config = dict(
    d_expert=96,
    d_shared_expert=0,
    router_score='softmax',
    normalize_top_k=True,
    routed_scale=2.5,
    router_z_loss=0.001,
    lr_router=0.000627,
    tie_embeddings=True,
    seq_len=512,
)
Below are experts of layer 7 (counted from 0) of a mixture-of-experts language model. Rows are named router (the router's row for the expert), down (a neuron's output weights, with its number) and show model dimensions 0-223. Each number is 128 + 32 x the weight over its row's rms, rounded and kept within 0 to 255. Numbers have three digits each.
Before each expert's rows: a language model's description of what the expert responds to. This comes from a sample of Wikipedia text that the model never trained on.

# expert 25
It responds to: Articles, conjunctions, possessives and adjectives before a noun in running prose, such as the, a, and, his, their, reduced.
router:127141158166187164061122185122112124121161104157083136177145100143142117148121155175113107165116095142083086132130177072156154121150108174116097204160131092158134098109178094105126163140131133224141110145147128103104111157104154085127095078104103127184136160186175093082162136097086129063182171147089172111161096106127186148109116167087097132080092152146124143139098129095131078107083164150161101133180134183150145158107191147146114095105118176149126177096128144088102069121161156096080123099139085100166165078147117111096111104183102107077088149157153163139157104080087081093169112134138128150187179130149107126100133067100169164109156086115135102097132138116085170112138
down0:093131120165108173130156155099078142125116144002141124126122083090144150106182127144137111064179149096151177114081148255124091149112143101092135091128158153163197136095074149172186183110140142120137171116159125071107096081134147088079088141113150111126118117098089134146101098161137160055130152134152147154144179172116091107142096112117190134131211106105126148122146144139159074129118118108114117106120078138124108085149149103156119154135188063167174109113103109098122158128109114174075169114144120114106122176095082138145166125145124168094141096143134121140117144076119142146119091085124141098138154166128130122087144138090149142161112110123226120078175140108127117113113
down1:126119154121157124096137163137158056087176130000127116141113143099109130095171134111148126095116140096121143098070132255151134114141100087091086134108119073157139166111150148153191107163093157173135147093137067171117160093169131130116134149129093112139126119161068110136152163118161073126144120129120098131147117112131127173110137117119126143171103141151138121128123103148102177152149062123154145133196134166143070190135118089113133142141152123114163179105097091170182124114080138165087166149106128137121116109137101140120145120165090118115130159129115134105158150147133122151091117149110128098162139080144148122067078125135125104091149143090075150132106127127159180152111
down2:141093075089089156201154134078082135086150140132114121087154141102126105136117126153172120153110106144123121123122070169136136162113133098134106088117118064129084158172148146169125145129148123082123134130133113127162076138039118181174164129167164176143105114131149098150144144087082084128070128089168141126074091141105108058154136129177121131112066135129142102102155160093152156141110056113156123164059164103146135050161144115139165127149175132116101131157139092165121094118132108146121098154084162139203158197099121204148114110107143170170094226100077118104105171159124142165106137133118134094084095139171132107082118126166128097195099224154118148097108142120158115157113
down3:166116096131125137091086154118092118122150152068162089145067132077132172150147128114151137121136139118142111130138087155145170101087076057174141157108106178110132121082067182177137165129096141155116107097147145142152121112133104110103100077098212105131152168111144129149173131066154141104142096131152102110141156130068094148155104170130138119169148175082029084149150115121137094186138096162094171141172149142124092030139103117168150134136169096078105170154182130106182104136097129167130114139109117201119123144078103137143132174111151100112181160085108052187150134121090142139180157086139149136077097084140135126141151184133101131142052134091176139160173140107126174128105
down4:132154159178075133138124146112201093064138147116185113124152088097114085098149078115098151192154082049131181129159143138108082165128101058132123092145123084099148048151134130178122121130079213164127137142091154138114113111129147150183171202161097116131086164095082138139114124161157127162117158131147131120103205115117140126091056132088156135127101112122110150110144125107071098158094188166118101192051140116107134132096145141161137120146115120177114167153158153120139146155126085155130185158139148137068132146161106089164065085175072106117169103160195071114153120088126069098107148127125129133097137144145118140154170169093121140100106115116155114135195161127142156104110
down5:086100139114153148117084131137092129115125119022164083135132109122123159102105127074171203125138068173106170102129126232154201109135133115149102100081210089129089084116099094075132086138075097087113131114065138129125075082127125199176143091123115103135097158107119207138115153115156111142096189168158130121160118138169130128099168147146131140137157094101188094107163145140187090099094178124146152124161129132137130076138096157168086171091143148138114060074098139145170178109099123153149139144121131180160141169139156088134116123157034136124180145128072116128114093146139111134113094144140155131158136195118142098111157137112173129141105115140106140084110143174108140135167
down6:094104123149134092125121131139110149133158110235113103108059148131082173182122145187166085106193134117117160123137125043125116131140154116124138092093151093118184167102077129126184148097126103157173069183142127132127141184158159124129097119127064076145133153087131104125089123155131099097094121133197084164064147159096221161118157113050127134129142133138086158103116181104144141110136109082082091062239070068089144071115171121157150106140112085169148193148116127133182157108104168086124122136137145176182119136133133088181157102127149146134153139136142118094113114130129166120140129149136144101105126207108128109140109118123104141109087140130169108135138112103111120109140
down7:132140127145155153147133107053104099123119066035136109130144108081120154167144147113167129163131162100152155205162102157129134138104130097118149177114107140145103121106131129195117137049117109145127146128118161162091110069139118179070164120164138075093120156157112077115116149160166207088136139140124102088079187095153158111133068157128152116145116149156110170070090145160136168223152129148072164115124168093120078130171164083182152127095089156077120187079141110049109159133114110126088133149117069113157112076118124059183122108129157104157165130137109103108081149104119147159164130127097158110149114125150182132085189137105124118104129088156149089141085126132119189128166
down8:087130092113113119119151075153113163151158132224127111103090114104089146125135090168085117207090153100105121118207141073076143181103161181141147124174153131134140115085143138193205129121130109154190117183176162110085140129112078132188152093164104113170091199109141107149150134105097083127136151110148095189087151108164122086114163099168174142127107050117134055114126164095093129120072098128159140136145102123159071117125132106121116150121171084165157109146133077082093137112101170118111140120126088113149112154127143074133128075123143123103171089097113149098156200189127127147153150118122173137100124146113096121069129160127167100107155131139156140146157077088070183077134
down9:138141125116148097153140052143185140103155073128145126108133156114068111096110086189156151152178133132171071135137119182122095133132107158112113092108144134086190115086137161097130131116093069151123107101077108115131154187115121064099124124136103158130099116068119090152159129144105125097079190089039194151173078152169147110171098094140162191112112171115158135138151081114081163142191152122105106178058084163205142157139132117158132159113088140144115115127131090189169138146168119125157112091065119081108097139160172088162108123123155123139149131122158112140154144113134110145168128163109176090179144118094147140183145138168175130131132067133159096083113113075140062092073
down10:062109148151120213146149126112091135090126172175159165126130088115109091119173139141095129175124202176092091138148205085118153116139113097125108197137129136138168179123061125122119150126135114112139142124174134101159086080172158145088111132065136131127146101105127183112085126114166109060126162197117144143112131111100122088100189119128189167081157157132175082105176165111148091172128163098132172089155091136125069141109111171127136085083138133126138082112089134054098094131145121123078157132114083095100153090073103158189148101166094139203166183049133111097116106110080137082133155174155103145143140105109120118173115145124118142113166163116092154145087111162155100108145
down11:122123163107127160137109103122113130051140072097167094151148111172150123120145144152150154070162122164184107128130073117148126158124131173118194124082035088156118177059075106142122148161123114118131079041199132132054089132127153134145131145129074170155148116102119195161093098124136154172149100135179126120071119104144101086115132105129122115104175145105120155162118120114115221134103128144086139105086184066114080085168096149128087126160130141163182082148145116202130117157194159121093148072132148105113094182158132094108086156130170155123154138116113103114143128136143161154111154151126142091040165106188129133128098136140117176143095135112108156132065143071147121139122
down12:123137151191124183139107139098079180151189127031153125127110176135141122121142146163148071108101143122123142124105148209132133113098075127124132132120178120169143083138154137079132126122107184152079121170131129161119135095138136131070119103059154104141099112082063043127098131132128112176104118114123160138123199131123147171112144211099125123103173133130117112094155103112108141200121095155097133155175164145198143097126079119106159084106112108158111150137165128122110131082072117142181169168167139111157069148146115175149140144105162112096085018102161092176142108119127170162172143107096126169164117102136132155117081111138126047103125093084139131120146114107152061156155
down13:128147178140159120123098155126120068137141125115132146128185112164113114107123114099138117155145176171134057096153134144113139156091113134073128176147110128119125182060151200151111179174149153185183144087198103128158106123099158160191157136106152139142074200162134133171154108169136071090145138115110171110134123102157126094122108116092131114045089137176110116078117075092125128084115118135157154134166129103137084126113179193108048114103170159075108114145139098176109142187143177123129142092223111123178093087136102096061058063101154134118123122131107194125106171073136098090140116113173119173122106138146112128134094164129123131094134118109139073109095135092150150105137
down14:133167133166140093144159218136127140114071154124070155155100110181126125152114120110132138110131116087093091131177130117144148097140098114125110118094156094121106108155127142129165121161117095088164167192122136125101143098134115110175160122134111117119139199167124152138147149110092115165133119120063100179099099131119134132130095153157119136134112175161126110135118089113158151115197179128121065119149163190150174135106099151123135059068058138152200123091189145122112161107094140119127236083087100151195118143103228126090081120079147126111072146104134153123156147076115201078093082132156142099105101138139096075161095128105144147126110150147092096101127146133043176086174
down15:111168143135122133108148157132113101166142176087114074124105133108076120114169164150057102100125158121150172155160102203119129126152099148148176185121116091124115155143124116161138161098067135133103155071150144152185084135155108126188083168143158085159127125184132104159117101175175156164164059116099133211138088142131095125032130061121116117195118101119129179124137140167136107100220149109109124102105089114119131104129049097180137125130083111104159066142116137137147156127080087091097153179104160124155069117141105095159139102117188174162193092139173089119156152136133096191062082115095128093121135119109115107117154109117098143103140129097132118108110176155158114166138
down16:146130080136119056126095119105162113097107120108153101140153076134113127124143132099138175118119143141144174164071142181116169097141139157099089145146106100125115126089131114166144058130129114083127137131130135155093142110194124142144101138153179145118152142098166203137179056089123111144180123163119137114099181155132097160128165152136180145150162132146145101117089082079151119150134151150121114095141150115156112144121127168104116089081084137133127135172176090197099150137047154147194060105157170161102162086162144126130067095112154193229112108082091083109060162204112106190071169085181126082091133132127133109139114083095125113096130113151068113117136124194116122124158
down17:136095128118073145117155109108141054159110179058173115126120182120112113140175156143093185106159159139133180119100161122139166131091108145119112194113162113196135152109125124121077124111135090051087088188209104145087151101173107118085090091121113139112131176127133127172119165094145097125108167113140200121084112102153153045105120098109113073133139122168089132140101137131134039104130139126132121076108177135126068168111122152148138105094115137052094083205147124121151161136122094159137144153125078169092074104096125089181182173150157116151094170149135125074164128118182176117169141175128111144117143120130132107117114146188123158155090103111146154139159162115107171150065
down18:089104137154158071151121121093125180120141105061127136124173155166146145167151132135168140139185104116122097102125190255168135137129099128182141135141094154153164090133212097100123112159137155159069104105112161181124128102115175113106103059171112165099138120123139145105151083082087125081096103039138185122145101138129148091152152108117121147111133178101155127111151131086078089090182119109151097122113099139149140162175113172133064076134126120116105177122115166082068129164136146150073145155127086168133133099167093138097081095150089118120122140166174140154114166106102048139169120166131087104091141089192121153139108103125150194119145175080081102152130133104132148134141
down19:131156077091193092107176173102110106160129127099136139134126133064151174109089148209095099072078157125190123132142105129165177146134156143162116222084161083104144103132048114161096137166113140104132095141112158167131152154121161119131153158119183151096088156080115113126182137122124139112167130130170124105167106092102117075114175148108097097142100140095053189174093101165113122136084136157171101127179172016098176104148144139093097122187131094079141112153156102076125163073105118135105134102106141139137098156146092193165121171110099125100161155113178112102112137095135141142141156124160104079138122125109103158095085136080145093144136108195176142131157125123071152128138
down20:094157128092151158118141116121075116188098185028133094223119063121186130091085124150098144129116145144132112138143089155131132187101125111169088141088141079130150171146152143137119134046139128120055108123097159097148144136175052127094148137129185134090178145123083141186143121076121112163136089136100177073110111120098093079122047133083151177119160123113102097113157125147176103123133173171108136167121071150108093084137147127135094135166089111127117114134129098103144074097123112136131083119117152109131099152097174124154162150181153104135118101108135086133088186115148165127112102135118169135168126142162087108177182132135178099224113139186166091181148116149159124132135
down21:095151082113150140068085119104147168097131117066169126148141115149136126132117059150114154137103060093101053158164131125130129156144083105103163160084078091142217102113093187107182094125128222148118157081137099110126129051133098110202108108105099129090108128063112075083102177138114107177130112145050106150154194180125149089131117125108165141143092123158130119174136139102110099112133101133137170143188112146171103114177168085133134121171093082144190112187139136107129183128143112102170133071074139097142116144141144160094110105169133155144096149144145044099160147128148122159120122148126174096167123133143083117154159106174103189144134110152135149126117161145162142107170
down22:132158103163138106161154081124145160122106111012159088083088140159097174116158092138143123097127108122107133122071106129143116087140135119143109184135106122137075079143076137173136121108145126168142156069170136166122119123142120131126092127122082143151150133144136142135075174122160155140104166114116194142151121105159116184141087181110151074096125100125137156110119136138179155098077112132124145116141161129134142116113088144155176097236145138176195083117126057076105117088185074140127157082098102118072138156161055124160122126144118144148132149092146064119161108077164136139101160061097138132188141101100174128121060110159168164159052111193149140113121091156156155098179
down23:195161098132123163129201128152154068102133107078157115136170105097134111176199135118129149112143131114102133135116112188112125125163176156122119124129123050172114125163069148153173119103143111126068155151114127126131139123124122153073077115143158163071179123126121075128139118186095169170130094114121084055139075135127093211161082157154161139107165101152149183096112106093161143105156110058101063144115127090100140038136105147118121129146173132100122164135156084113108115134121147165128182164121149136122127109114140104161120150134140155135152199121125084102106124088175159158106106116126093156018115150145107175194130161077070110139058109142107149108124160125123056135130
down24:155152185161088159131165119102094087194099196110141146091166125174164111147132100102134153196126121122122171061092169162076130078143116137130171087173170151158142126123126115058128130146140168135147138125062131099121127081121108117123135111117173056107116060171078078095152139091144128131135116149129128196153115112141050132118076097186116155149102112100158150160133127093096134070129144040142152139204158108143172162084152087158113154097082139078163118175136152122138087071128185130138191109207153109130124086123101120116158152086135098063098148144111133171164065094137126152114162141088138161134171163133084129107150109141122110133117128091110120142108177128187117111128
down25:168133142130128159105119104108066141142143128141100159168102112130205171104132168153159108182087155143120128129105161110128136113152146117141135063132169159157183155132173142109124173133135167127066174142101078136076192106114116122142055118139130096122109096127105226072048203108120171161182099129165103122129117091095061139098083159175127124143183062162101148106086110097133142145073131127158151113131140140081081162138088104137063078167077108129111119060132114121121122185096105124143197133105164083127131163160106104146126120224122180127165126173087106086154131171131140114163069145149127166160140116131150141150120144093125121081077112131151122144108118167104111089126
down26:185086129107125153194175144121169114108136104161186143167113152088097127115107081170105135121124169166049202191161077037086136105146148141169147131143153114119097115164129117105054132153139094103138097109154096130181129098103156152157138125100166137159148161125153128149078182131110133153126053117139144078111099069123112153165150151159136100094107100153140104108173093120184166127092172026058105115156153164145073087106170101097112139131122114134101152136115137115088134116146106161089120154160118177137166097078164161073148177117066109147148151161124165118067148107193119082108105109093102140128113082152156156178137155095147103104079159139144169089156097126141132126147
down27:090106101110133086098207144131133069075126162136151123119124128138145094101059104123167089116136119143107106149132090190153086192092141135115175081111116184119135155154131132112168141114168069121189085111081138098087149121162127135111153166129099028128072133120186155164161106117196137129119109140135132154153154111129074097154091064063104156093141192096117156116128104175127138158142141148178127088202153127131168076134105118134141081178130088115173147156140132111102110116086148134096047126091136123068156133129152159126130109164132116114146156156125142169110128129156158163162113123149158096136132197198135070118113198134110167093079104134165133115069131086151137201098
down28:083081094147160099091121129192164137155147150013153105154105163135168090137112137171127122168113109131130093149204144196127075074050166160084162135189094146118173108130125159146165075047158102122132171094110153125183120142109095097133134137105123043111119214117117134151115157104148199144079116151173091167098174138108127113101154175161116104139156110163139166117140127128111117111120121070114117126148139089067120145138093140100153134103129120120127133139176144061118147183082032132114153127091152126145128111124139128149126079156136058115160163130154092121112114157179164111114105106137103150150101116115159129126106155147144150155059106140116196113150108132133172128068